config = dict(
    num_hidden_layers=9,
    hidden_size=224,
    n_experts=128,
    experts_per_token=4,
    d_expert=48,
    d_shared_expert=128,
    hidden_act='swiglu',
    moe_layers=[0, 1, 2, 3, 4, 5, 6, 7, 8],
    router_score='sigmoid',
    normalize_top_k=True,
    routed_scale=2.0,
    balance_loss=0.000897,
    balance_bias=True,
    init_std_router=0.0151,
    lr_router=0.000662,
    vocab_size=8192,
    norm='rmsnorm',
    norm_eps=1e-05,
    tie_word_embeddings=False,
    optimizer='soap_variant',
    learning_rate=0.00834,
    batch_tokens=[65536, 131072, 196608],
    max_seq_len=1024,
    train_tokens=677400000,
    max_steps=5509,
    dataset='wikipedia_en',
)
Below are experts of layer 3 (counted from 0) of a mixture-of-experts language model. Rows are named router (the router's row for the expert), gate (a neuron's input weights, with its number), up (a neuron's input weights, with its number) and show model dimensions 0-223. Each number is 128 + 32 x the weight over its row's rms, rounded and kept within 0 to 255.
After each expert's rows: "comes after" lists some tokens at least twice as common just before its tokens as in all text; "mostly gets" lists some tokens that are sent to it at least half of the time. This comes from a sample of Wikipedia text that the model never trained on. Tokens count by the router's weight.

# expert 39
router [ 82 146 157 169  86 108 153 119  79 132 154 112 142 129 108  97  63 123 151 135 106  95 128 170 131 167 123 116  60 154 119 179 171 139 139 152  98 116  87 112 142 136  83 110 153 114 131  67 146 154 171 144 179 135  74 148 107  95 129 158 147 183 113 139 100  98 127 135 102 154 126 199 101 119 129 127 136 128  55  61  82 136 112 112 123  97 107 124 130 135 145  76 171  87 151 152 141 139 154 100 154 122  75 153 128 103 159 197 169 101  80  72 123 106  68 149 196 109 160 181 133 131 187 130 102 139  83  98 141 121 148  93 132 124  96  73 101  77 214 175  97 111 137  92 167  67 158 116  90 191 125 151 145 108  84 167  86 149 135 130 144 134 118 182  69 111 157 116 144 145  70 137 120  94 127  82 126  89 131 105 119 141 123 156  84 159 100 160 108 186 112 158 154 154  87 149 102 177 119 127 109 108 113  59 172 131 161 172  85 144  70 115 150 168 103 136 150 122 135 121  69 136 105 106]
gate0 [ 77 199 134 127  97 128 126  91 130  40 133  95 172 145 215  95 177 113 147 172 116 153 110 157 156 121 133 124 197  59 129 100 102 155 143  87 186 116 148 133 128 145 129  82  68 149 148 158 153 124 133 152 178 143 121 112 149 127 113 136  81 199 172 176  49 146 162 145 118  88 119 150 126 108 150  98 171  98 154 130 135 171  85 133 123 152 131  59 155 134 116 115 171 117 155 118 135 106  67  91 135 124 104 140 139 156 126 128 113 150 150 175 129 111 164 146 115 100 161 150 123 114 149 101  91  93  64 160 124 104 165 121 164 142  99 125 134  99 151  74 125 101 128 110 171 167 102 121  84  62 139 112  87 131 191 136 148 150 187 135 146 140 161 195 110  89 142 159  97  88  61 135 148  98 125 149 122 171 160 174 164 160 142 102  87 132 150 153 138 162 106 115 114 129 150 213 113 166 104 157 186 143 139 101 171 140 181 109 115 164 154 148 153 149  87 157 139 185 153 107 143 192 143 123]
up0 [ 89 139  84  77  69 121 142  90 196  86  69 110 199  86 182  75 167 129 109 153 118 149 118 128 157 135 140 143 147 116  84  81 109 121 138 117 124 136 112 132 119 142 135  92 113 107 118 127  80 172 139 107 166  58  97 151 120 163  96 134 108 169 179 153 101 129  98  86 109 155 135  42  97 125 179 108 146 101  91 166  69 132  68 162 140 119 152 130 148 100  95 109 137 175 109 142 175 149 113 119 107 122  98 150 201 123 149 150  81 117 124 191 160 165 103 179 131 100 146 154 157 139  79 109 129 136  80 197 146 101 100  75 135  91  86  74 109 106 163  74 104 132 114  67 153 133 137 113  77  94  99 104  99 134 132 131 164 141 184 162 109 133 153 166 125 124 118 144 153 156  97 106 184 123 179 146 144 130 129 141 130 169 130 135  96 105 157 141 151 107  71 105 104 117 155 155 106 224 105 164 155 184 127 106  92 134 148 162 137 178 122 142 139 122 126 156 137 191 169 121  67 164 176 103]
comes after: "the ", "a ", "his ", "The ", "first ", "s "
mostly gets: "years ", "part ", "year ", "south ", "List ", "east "

# expert 66
router [102 144 214 125 127 143 141 114 158 110 124 108 163 109 155  89  90 164 137 168  72 146 152 154 154 119 137 141 108 143 103 113 146 123 122 117 110 130  79 117  98 134  63 115 158 103  92  97 137 150 123 126 124 162 135 135 111  76  97 104 172 169 165 133 163  70 128  77 117 173 139 150 130  89 110  89 142 173 115 125 132 179 127 141  78 126  97  83 145 110  93 127 127 107 132 153 147 144 119 106 145 181  90  96  75 126 133 195 163 145 104  98  73 122 108 112 101 109 136 194 114 131 144 165  88 169  94 115  90 150 149 121 134 127 144 139 100 144 147 161 122  91  89 113 158 100 136 123  90 155  46 141  83 146  84 109  29 150 124 119 133 122  96 162 110  86 150 154 195 149 130 152 186 127 175  64  93  77 108 115 130 131 104 128  82 222 155 155 171 137 158 149 166 116  90 178 113 193  94 125  59 134 162  95 182 167 174  97  67  83  93 154 189 105 151 152 144  84 154 131 131  89  92 129]
gate0 [190 155 101 185 140 132  98 110 176 119 117 113 152  73 144 111 154 127  98 119 132  91  89 128 103  75 155 177 153  91 101 103 157 101 150 121 140  51 146 108 110 115 140 102  93 174 137 132  54 134 156 117 101 110 132  73 124 115 138 113  86 133 131 160 130 108  97  74 207 143 102 126 100 154 106 139 114 104 108  56  60 129 124 112 161 176  99 125  75  97 103 163 123  99 128 118 177 173 111 120 120 164 139 136 118 136 162 143 150 139 124 191 142 180 132 176  84  81 172 136 104 104 110 102 135 114 105 104  90 114 135 112 144 130 131 104 130  96 168 146  68 155 139 166 123 142 207  77 136 166 104 167 127 101 100 127 116 169 146 157  71 139 190 123 121 156 112 110 131  79 105 151 181 176  79  86 198  89 138 121 100 155 118 134 162 173 125 179 161 132 125 173  80  61 133 133  81 140 161 152  96 130 126 111 115 150 154 149 190  83 173 146 152 107 104  97 163 169 190 135  82  67 165 166]
up0 [ 95 133  65  89  83 167 154 162  67 139 151 103 120 148 119 125 106 117 163 123 104  99 140 132 155 181 151  92 121 166 154 204 102 155 136 131 115 120 116 147 162 119  89 117 128 128 145 192 115  71 118 148 133 160 137 167 142 187 113 143 143 140  78 112 131 207 148 167 123 127 149 123 133  98 163 133 173 113 172 163 125 138 121 100 136 143  96 181 146 155 124  98 112 143 152 166 118 112 101 125 116 130 110 134 102 138 162 108 145 125  83 116 145 120  75 155 155 126 163 102 178 116 125  94 155  51  87  96 107 158 183  84 148 154 132 144  98 133 110 165 111 113 146 167 135 130  70  94 161 170 160  57 149 141 159 143 197  90 131 177 180  45 141  57  89 142 102  87 104 184  78  91 119 130 128 194  91 179 151 158 102 119 127 121  80  96 116 134  60 159 179 149 134 113 139 147 188 127  88  73 210  70 101 132 160 127  85 173 117 147 106 130 130 165 165 163 128 141 145 173 142 134 168 115]
comes after: ", ", "| ", ": ", "- ", ". ", "of "
mostly gets: "Car", "Mar", "Bar", "Par", "Per", "Her"

# expert 98
router [138 140 156 140  89 111 162 124 103 129 152 157 133 117  98  88 110 160 171 159 108 145 123 159 136 118 124 138 110 134  94 153 210 138 125 129 120 102 101  81 173  79 155 114 138 124  81  94 166 134 115 117 148 165 142 130 116 110 122 160 137 181  83 221 119 116  84 122 118 115 114 146 135 126 134 142 179 147 125  70 104 140 129 118  91 122 150 115 126 143 106  80 139  78 149 176 131 109 168 111 100 179 104 146 126 138 195 163 147 135 104 102 100 100 101  92  95  73 133 146 139 111 130 124  51 131 116 130 136  98 110 152 151 102 100 146 135 159 142 111 138  90 101 123 187 115 183  96 111 160 120 124  96 127  85 140  53 173  97  93 163 179  40 124  76  79 158 113 158 163 145 169 181 104 106 121 116  71 136  81 155 153 133 144 109 170 145 167 128 117 151 136 168 153  80 151 101 248  88 118  67  79  66 117 126 135 131 109 145 103 127 184 202 165 139  84 181 141 159 203  99 118  99 117]
gate0 [142 120 128 115 103  86 144 124 178  75 137 127 151 137 179  88 119 153 102  88  90 110 145 111 118  88 149 111 113 152  89  84 143 172 157 125 158 140 124 197 178 126 132 158 181 187 114 138 139 112  63 104 167  47 116 146 113 117  52 121  98 143 137 141 155 106 141 103 151 123 155 192 156 149 131 181 177 156 111  71 131 102 143 137 118 108 100  63 164 169  97 165 119 117 125  98 112  82  82  58 141 126 113 104 158 123 139 118  90 196 144 143  94  89  83 157  80 141 129 132 165 142 146 151 174 142 114  98 123 151 165 110 145 162 144 103  95 166 123 147 135 127 155 159 122 194 110  73 108 115 162 166  82 132 129 131 147 151 151 155 112 154 144 136 101 159  78 114 128 116 134  89 215 125 172 105 210 109 103 135  73  98  98 110 113  81 185 130 165 109 127  87 168  86 157 148 101  80 117  77 169 110 165 157  77 175 116 143 111  97 140 120 114 110 136  97 192 134 176 115 137 124  45 101]
up0 [125 133 155 131 124 145 121  93  82 168 139 190 111 107 150 127 103 113 146 124 150 195 175 146 163 165 107 148 165 119 165 217 102  71 106 121 148 133 156 112  45 149 115  97  40  83 135 135 102 146 167 152 134 153 100 193 177  85 143  87 185 160 118 154 142  81 148 185 132 168 155  56 136  87 115  81  97 111 115 108 157 101 104 214 139 122 136 145  53  82 138  87 160 151 124 117 157 127 155 155 150 170 142 176 129 141  96 151 145  98  94 143 153 125 183 146 147 169 110 124 103 174  96 125 144 112 169 146  72 126  91  77 146 104 135  93 151  97 183 153 123 138 137 130 129 111 111 144 117 140 151 144 149 122 135 140 104 113 137  46 130  74 129 153 113 128 165 124 113 153 166 145  44  88 169 173  93 134 158 131 109 150 165 161 181 149  97 145  86 114 136 175 156 134 142 135 129 150 133 164  87 118 155  76 161 109 129 180 195 143 120 109 157  62 108 152  92 127 127 107 136 101 158 121]
comes after: "B", "b", "A", "M", "S", "N"
mostly gets: "Mun", "But", "Bern", "Lud", "Bost", "Tod"

# expert 125
router [ 96 123 148 153  72  75 105 105  72 142 105 148 117 155 121 129  68 107 130 128  80 114 109 115 150  99 159 152 122 158 117  83 130 143 128 118 145  96  69 102 113 113 101 105 130  90  97  92 114 116 190  88 171 132 151 140 101 133 118 181 157 100 130 160 169  74  72 116  86 192 123 143 129  65 166 102 127 123 117 121  54 177 173 130  68 119  79 102 128 158 142  93 130  97 168 144 120 123 184  69 163 111  80 137 112  87 118 197 134  63 128 111 120 169 111 143 146 113 144 156  97 154 152 106 145 171 128 117 128 158  99 126 104 111 147 114  63 126 167 147  80 115  99 135 161 141 158 114  79 168  61 125 127 118 116 129  46 184 110 137 160 142  34 109 142  98 112 112 148 173 142 141 133 135 160 159  48  45 117 135 158 106 110  98 135 173 158 128 153 137 140 119 173 129 117 124 108 165  75  87 102 124 155  94 117 155 122 111 109 115  63 130 233 160  94 116 159 111 121 150 129 125 101 117]
gate0 [146 100 109 137  70  69  98 136  76 161 105  99 124 154 153 180  89  91 103 154 114 156 106 166 167  93 174 122 132 168 137 164  86 167  83 115  99 137 138 105 164  37  89  87 138 111 143 174  89  89 143 146  72 151 108 120 139 138  97 149 155 141 116 109 109 106  98 132 127 125  91 167  84  72 123 159 193 146 114 170  93 121 171  92  83 154 155 141  99 153 125 125 155  92 178 116 136 130 170  97 105 155 175 107 100 122  84 146 164  60 125 167 125 191  92 107 187 175 149 151 101 158 115 184  94 149 116  98 145 151 127 124 117 134 189 100 118  88 125 157 106 163 139 145 138 133 141 144 121 167 155  92 113 156  82 109 167 176 145 123 185 125 130 138 150 146 127 119  98 163 150  50 106 143  55 109 116  98 106 150 162 108 153 134 155 117  98 198 185 164 115 190 148 114 119 164 194 141 129 105 146  96 109 127 164 168 132  68 121 133 137 102 131 177 158 163 114 165 162 125 109 214 169 147]
up0 [110 113 107 162 177 156 119 116  99 122 116 115 145 153 147 133 106 123 169 100 120 106 132 148 154 153 175 117 102  39 125 125 125  31 103 123 140 147 158 110  72 141 109  95 146  84  93 154 137 130 137  59 114 153 145 155  75 108 133 127 112 108 137 109 102 122 136  89 140 123 127 125 135 116 144  76  52 135  93  82 148 137 125 152 158 103 115 197 131 122 134 123 115 144 147 132 210  89  68 143 109 160  94 111 163  85 101 137 108  53 174 163 122 134 124 157 121 165 141 145 148 137 137  76 180 129 125 198  79 145 121 179 110 131 128 103 126 115 186 201  90 156 125 126 122 148  97 115 135  97  87 127  76 124 154 152 141 107 110 170  75 121 153 119 156 152 101 146 101 114  90 130  93 109 199 123 109  82 132 174 141 116 202 153 176 141 182 107 208  85 157 164 144 164 130 139 134  57 125 150 108  98 185 154 177 122  96 125 166 150 133 151 115  47  91 140 162  87 134 123 202 174 106 124]
comes after: "K", "T", "H", "h", "Car", "k"
mostly gets: "ai", "Gil", "Ori", "Tai", "Egyp", "Tan"

# expert 88
router [ 98 122 183 146 146  91 102 118 133 157 142 157 141 147  94  99  83 115 123 121  40 156  84 120 150 128 157 129 122 155 135 113 145 126 145 136 132 110 124 110 168 115  94 107 128 130  62 106 118 118 116 112 171 158 109 138 138 125  94  97 172 178 125 162 155 113 111  75 133 152 137 171 115 118 123  36 157 153  78 107 131 134 173 140  83 130 121 108 112 120 102 130 130  69 145 137 120 117 166  68 151 116  97 143  76  75 136 135 107  75 116  75 106 122  49 155 136 125 147 167  99  55 139 185 105 172  85 115  87 190 147 164 133 121 129  86 137 156 140 175  71  98 122 116 210 111 134 110  69 150  48 111  94 118 149 172 105 155 137 131 156 161  70 149 106 100 132 117 150 169 107 170 179 113 148 119  50  84  80 162 103 140 147 121 113 186 142 131 136 157 169 133 193  97 129 147 106 166 105 123 126 126 129  83 172 193 171  82  75 117 102 186 169 140 150 147 124  85 102 151 128  80 122  90]
gate0 [125 158 164 155 163 142 106  89 102 117 131 101  65 148 167 152 128 107 210  87 105 154 164 114 113 149 126 139 166 149 172 105 133 194 109 138  88 154 170 154 139 127  59 129 204 128 140 133  82 147 196 140 112 112  52 165 169  89 124 111 110 112 135 146 144 139 159 118 155 138 153 231 113 142 188 104 160 160 117 201 118 143 143 129 113 140 171 153 109 115 121 197 143 120 108 129 139 169 160  97 155 126 108 115 135 105 101  91 187  95 126  69  98 156 112 162 101 176 144 100 111 157 120 139 142 123  79 142 150 142  47 129 137 178 104 124 122 165  86 122 150 138  93  83 188 142  98 155 135 154 171 168 123 120 132  65 127  97 118 113 159 143 112 173  57  84 112 105 181 114  94  99 137 143 146 153 175 163 105 143 114 120 150 116 146 163 142 115 104 158 115  71 108 146 151 114 145 113 132 129  89 166 162 137 146 178 127  69 106 103  78 158  85 133  87 105 101 117 144  84  72 154  50 149]
up0 [124 138 131 137 124 162  75  90 131 115 126 121 106 169 181 133 156 113 163  73 146 117 116 133  77 181 131 147 144 132 204 107  77 169  89 156  82 139 154 125 121  99 119 151 182 180 135  71 102 167 153 132 153 117 104 176 160 126 148 104  71  97 150 124 168 108 165 122 127  71 155 197 132  85 170 123 129 173 146 156 108 117 156 102 100 152 125 146  68 103 125 115 138 115 105  74 141 167 144 123  84 167  93 147 187 138  70 109 204 124 123 141 145 144 137 140 152 178 156 118 101 148 116 120 138 156 112 211 139  99  80 135  64 156 116 125 136 176 103 111 136 119 117  95 164 122 112 121 136 165 195 156 183 140 124 101 115  84  99 141  96 124 107 104 100 101 108 112 145 117  83  82 122 189 177 121 168 159 102 160 137  73 122 145 130 167 165 150  43 157 112 100 101 130 123 118 123  98 142 138  48 146 226 144 180 149 132  97 152  78  72 130  62 132 122 126 110 130 142  83 111 163  89 139]
comes after: "the ", "a ", "and ", "- ", "The ", ": "
mostly gets: "Ar", "For", "Par", "Mon", "Ac", "Ex"

# expert 62
router [ 82 121 155 173 134 141 114 168 127 139 192 132 144 155  62  88 110 115 156 142 104 133 104 132 149 130 124 139 112 116  53 112 185 129 109 132 122 106  67  94 134  51  98 125 139 149 114  94 179 121 156  90 203 162 102 164 118 114 148 114 127 186 145 154  92 131  92 101 105 156 110 154 120 130 103  91 158 148  86  66 132 177 141 151 106  98 161  90 133 137  99  96 154  52 160 144 123 147 186 118 148 127 105 134  81 111 147 128  81 124 139  99 106 111  59 118 149  84 132 153 145  79 148 151  90 127  86 146 127  89 143 132 120 137 165 100 130 126 155 157 120  81  93  85 187  99 138 125 101 180  65 173  89  91 157 199  62 142 126  92 171  95  70 134  99 106 159 125 144 158  95 164 157  98 132 140  89 100  77 123 126 189 142 136  95 164 104 153 120 191 117 152 120 110 147 165  99 203 131 130 121 129 133  57 174 170 160 132 117 161  89 146 168 148 164 159 142 126 138 147 127  81 101  46]
gate0 [166 117 130 115 118 151 104 152 100 107 128 137 128 115 131  91  96 132 155  93  70 153  81 144 118  78  82 115 116 127 135 156 156  62  57 114 135  72  54  75 133 136  87  92 141 163 139 100 150 137 152  77  94 145 108 144 143 161  97 164  24 142 125 113 151  84 127  71 109 125 162 145 132  79  60  96 205 143 123 119 163 136  49 116  71 133 112 141 127 131 129 148 143 126 126 145  99  94 130 147 118 124 129 111 114  98 141 110 140 134 132 126 125 167 132 106  97  74 103 164 139 133  85 139  92 117 150  74  89 101 162 127  89  67 101 192 166  55 149 151 114 142 139 108 103 166  89 147  92 192  67 112 120 139  95 197 113  67 139 127  67 120 161 120 124 156 123 142 129  99  88 166  95 117 187 118 141 106  87 109 148 124 164 127 147 155 110  72 102 136 129 143 108 163 105 132 159 105 193 119 103  92 149 146 152 174 135  82 168 112 128 154 124 103 126  92 131  87 193 105  71 207 108 120]
up0 [111 102 143 140  59 111 147 150 142 141 125 123 104 105 149  84 174 105  88 161 152 132 164 114 158 141 123 174 138 153 145 114  81 147 119 107 154 129 159 163 127 127 118 132  95 111  75 133 166 160 193 143 116  58 174 130  93 151  85  95 168 128 139 124 160  78 122 161  64 121 134  50 132 123 121 101  89 157 106 131 136 153 210 126 123 105 134 150  94 124  64 158  88 117 187  87 102 129 113  90  90 110 152 176 153 143 118 120 153 120 125 146 102 176 122 144 151 144 154 198 120 141 117  92 161 151 179 152 157 108 205 157 196 143 102 144  60 238 159 121  85 151  71 122 127  68 116  94 153 133 147 129 192 130 131  94  93 149 143 197 133 100  88 172 148 120 148 150 156 147 175 131 138 160 142 101  97 124 125 161 196  87 128 153 123 141 192 177 137 157 154 124 125 164 113 115  95 130 120  99 119  99 106 142  87 114 120 137 111 153 106 137 140 110 155 191 120 122 126 145 154  35 181 137]
comes after: "the ", "and ", "to ", "a ", "of ", "was "
mostly gets: "Res", "prov", "Te", "pres", "commun", "Ass"

# expert 42
router [ 82 118 196 145  77  89 134 152  75 126 153 143 181 123 114  83  44 112 113 168  63 139 135 130 170 138 108 138 123 131  78 126 159 122 132 106 144 110  97 136 133 114 107 139 112 103  81 113 121 128 148 149 201 133 147 135 106 151  79  75 149 117 108 126 165  84 102 133 135 113 106 156  89  87 115 111 158 175 103 107  92 129  93 123 118 108  97  91 108 154 133  77 145 113 168 153 158  95 150 116 121 165 127 129  99  91 143 177 185 130 142  89  89 134 106 146 124  74 160 145 134 106 114 160 106 163  74 127 109 120 144 129 185 148 159 138 111  85 151 198  98  93 124 144 213  84 131 129  49 162  73 117 116 113 127 152  90 166  61  98 156 158 119 139  98 115 141 141 183 111 100 188 107  95 148  71 113  96 111 124 110 124 102 127 152 169 147 118 121 185 165 136 198 164 124 137 116 166 111 114 104 110 107  65 180 201 160  84  54 144 121 122 154 150 163 182 164  55 157 136 142  88  89 130]
gate1 [135  43  59  91 106 118 143 106  99  98 134 123 168 127 130 106 152 138 167 124  95 112  75 133  90 141 139  94 124 157  72  75 107 170  98 131 164 105 116 125 108 103 195 173 160 173 102 139 171 145  82 147 128 156 155 108  60 162 129 161 135 107 151 101 177 169 120 127 128 152 151 118 131  86 139 130 126 152 111 163 106 123 130 110  97 122 140  83 125 202 110 105 166 144 121 130  69 161 159  77  91 184 121 123 105 116 114 129 144 109 154 129 104 128 215  99 138  97 111 140 110 134 113 140  67 115 108 113 119 111 177 170  96  76  75 139 112 201 194 130 203 149 107 161 129 112 163 141  92  99 125 124 116 157  83 136 138 137  79  89 158 144 158 148 144 206  98 121  85 110 132 113 169 115 113 112  78  66 185 119 111 125 101 128  91 139  91 160 161  98  62 143 148 151 157 105 133 136 166 127 114  49 130 125  94 104 114 123 125 146 112 107  93 169  93 167 171  81 130 114 127 109  78 226]
up1 [165 152 150 158 112 149 128 141 108 140 225  73 164 163 126  84 140 149 127 126 144  74 150  82 123 167 165 154 134 136 201 183 111 130 105 102  62 118  85 125 128 111 158 134 130 102  79 124 196 126 131 160 184 115 111 128 149  94 203 117  86 144 156 101 172 103 102 125 128  89 134 144 175 158 141 148 168 172 182 110 135 211 194 129  99 109 179 169 117 107 171 131 204 116 100 139 108 108 168 164  97  92  73 152 158 120 119  61 196 164  87 119 129 114  75 152 124 177 134 153 112 129 118 145 160 165 140 177 127  96 147 123 145 117 128 102 152 109 169 142 101 113  85  65 106 160 126 124 139  90 192 139 142 200 115 149 101 122 158 100 201 156 119 118 140  95 145 148 162 139 125 150 203 200 126 155 173 133 109 126 146 140 133 112 158 119 108 130  97  80 103 109 104 171 138 152 143 136 125 107 120 131 142 103 127 118 146 152 134  89  71 145  83 110 193 140 111 117 102 139 137 178 104 108]
comes after: "the ", "of ", ", ", ": ", "- ", "in "
mostly gets: "Ab", "ab", "Im", "Em", "Al", "Sam"

# expert 20
router [107 144 167 147 145  96 132 142  94 162 120 102 157 137 108 123 106 107 145 117  91 147 167 126 174 126 118 102 105 113  78  84 147 162 149 169  78 135  74 122 140  88  97 139 187  76 120 149 104 154  92 115 177 120 113 145 131 133 111 138 164 138 154 169 144 139 136 142  83 155 193 163 134 151 116  72 119 180  76 101  70  96 124 119 147 104  96 136 112 125  74 111  78  49 178 176 167 110 139 132 134 162 149 119 108 103 160 178 148 137  91  64  85 114 106  99 152  49 145 152 166 112 125 119 117 176  84 160 107 141  89 147 115  97  86  85 135  59 199 155 115  59 114 103 153  48 126  86  68 167  96 153 127 124 117 149  84 136  62 141 131 136 101 158  66 115 156 124 155 149 103 152 167  83 136 127  93  74 143 161 131 178 126 156  55 157 149 141 123 205 130 137 165 148 123 119  83 134  80 111 105 132 125 109 186 154 134 127 140 136  65 144 159 117 120  84 132 121 131 103  84 134  77 107]
gate0 [119 115 145 123 162 180 137 103 132 180 191 123 116 129 101 107 165 116 119 131  73 103 115 138 140  96  83 138 144  95 157 119 152 146  81 130 146 164 101 123 121 147 108  41 149 173 129 149 141 122  65 147 138 154  91  81 123  78 152 143 173 131  74 149 185  96 126 145 136 157 128 153 132 141 148 153 170 153 162 152 166 153 138 109 136 137 111 119 128 136 117 115 113 116 148 119 146  24 146 134 105 143 111 138 105 148 135  87  90 119 137 144 144 127 130 118 150 109 118 109 113  94 100 151  82 125 116 149 101 147 124 122 146  59 205 101  91 124 173 105 144  85  55 112 162 113 139 107 172 174 111 106 128 114 124  51 163 126  76 153 145  77 148 102  92 183 146 109  91 130 198  54 154  75 130 120 134  37 210  61 143 134 156 189  97 153  89 116 152 160  98 134 110 148  79 128  95 185 141  81 111 155 149  53 163 139 101 125  82 154 113 130  71 176 125 133 168 167 135 151 170 119 158 149]
up0 [ 92 123 135 121  92 130 130 147 109 136 153 183 157 164 130 118 162  93 168 128 136 115 157 111 142 100 126 100  77 115 178 120 121 143 141 103 136 180 128 108 148 106  86 138  90 153 132 100 123 127 103 168  95 168  55 126 120  79 144  68 121 135 101 197 103 176 170  91 114 159 163  85 113 185 142 104 143 120 117 115 184 131 129  65 107 163  99 136  94 143 115  99 111 133 161 133 182  66 114  75 167 127 125 169 119 154 153 109 167 159 122 147 174 155 137 164 140 153 179 116 166  95  87 146  81 142 132 113 154 150 108 162  71  89 120 136 110 123 147  91 125 108  48  60 190 150 129 172 189 158 152 182 115  93 164 141 201 130 155 154 151  78 175  87 129 168 157  98  82 149 162 140 157 117 180 151 122  96 164 171 126  99 159 196 134 146 204 124 193 175  86 129 129 116 133  93  87 115  94 125 155 145 113  61 142 130 136  82 147  49 141  84 113 110 112 105 123 145 147 124 157  92 149 134]
comes after: "the ", "a ", "-", "his ", "The ", "first "
mostly gets: "original ", "current ", "director ", "addition ", "member ", "Minister "

# expert 87
router [ 66 154 190 152 147  91 164 162 136 153 190 115 168 142  63 126  58 135 162 141  79 160 123 135 164 132 133  68 117 161 111  98 203 172 127 139 147  94 113 130 119 115 102  91 125  88  99 107 132 160 111 120 157 153 137 128 143 167 141 129 123 149 146 158 156  87 125 129 142 141 150 167 138 122 130  53 139 158  70  72  89 147 151 163 119  90 174 103 149 121 108 136 155 101 164 182 131 139 146 112 151 164  73 145  75 119 163 165 114 133 110  86  85  90  98  89 133  90 171 113  99  85 146 126 128 179 114  98 113 113 173 113 136 130 106 115 137 112 161 143  87 100  98  77 159 120 142 138 100 134  40 141 105  79  98  95 115 139  99 107 125 152  86 146  37 122 127 166 143 134 129 166 194 131 143 144  78  52  86 135 136 172 131 101  84 167 148 132 151 184 131 151 145  68 149 135 119 201 139 148 142 133 129 120 170 165 155  77  67 138  89  96 164 196 122 115 125 106 103 172 141  99  77  91]
gate0 [ 37 179 170  65 106 128 184 143 111 143 141 145 138 133  78 157 136  86 134 175 130 145 102  90 105  35 123 109 128 114  73 148 137 133 158  84 195 174 104 156 149 114 138 167 204 129 134 111 139 195 176 125 130 150 126  88 128 129 126 170 177 124 118 160  66 150 127 166 155 128 142  60 131 103 120 126 126 109 104 132 134 121  83 143 133  78 117 107 142 150 140 111 164  93 128 142 108 180 143 148  85 199 151 126  64 109  91 190 122 157 163 138  99 136  99  99 154 131 136 150 131 172 139  92 102 101 114  69 126 104 128  91 189 113 153 168 116 130  71  82  91  91 183 157 110 125 148 118 110 164 101  84 132 109 145 150  99 144 149 122  75  87 153 120  83 133 217 171  96 108 171 124 117  84 104 127  88 140 104  98  97 169  77 141  95 149 175  99 139 150 177 131 136 154 149 111 155 145 146 135  87 170 142 115 167 127 147  98 127 137 147 117 142 185  92 161 106  90 109 106 152  76  78  77]
up0 [165 129  94 114  94  99 121  86 127 118  51 120 131 112 100  95 149 132 136 106 147  59 168 166 120 108 133 127 183 210 144  82 142 206 110 120 123  75 142 151 166 136 158 131  93 108 127 140 120  99 157 147 164 150  70  77 118 115 125 132  26 145 116 137 162 137 141 131 196 161 134 198 147 113 127  99 135 145 131 126  66 118  87 135 169 151 150 204 104  92 204  90 145 121 101 154 163 196 106  75 105 135 142 183 178 126 102  93 120 136  87 114  77 147 145 121  83  80 132 117 174 135 103  80 147 146 105 108 150 142 106  90 141 156 185 120  90 158 119 120 147 110  77 166 121 140 153 106 156 102 185 149 113 102  50 137 162 107 100 141 134 110 157 150 157 107 150 144 135 144  92 119 171 119  91 147 128  93 127 127 132 141 102  80 103 126 150 156  68 148 124 166 115 110  76  60 173 112 113 156  91 123 101 119 179  86  84 134 177  95 148 105 115  93 147 114 178 161 172 155 144 125  93 136]
comes after: "the ", "a ", "and ", "to ", "In", "was "
mostly gets: "dis", "Tr", "Re", "tr", "cont", "sup"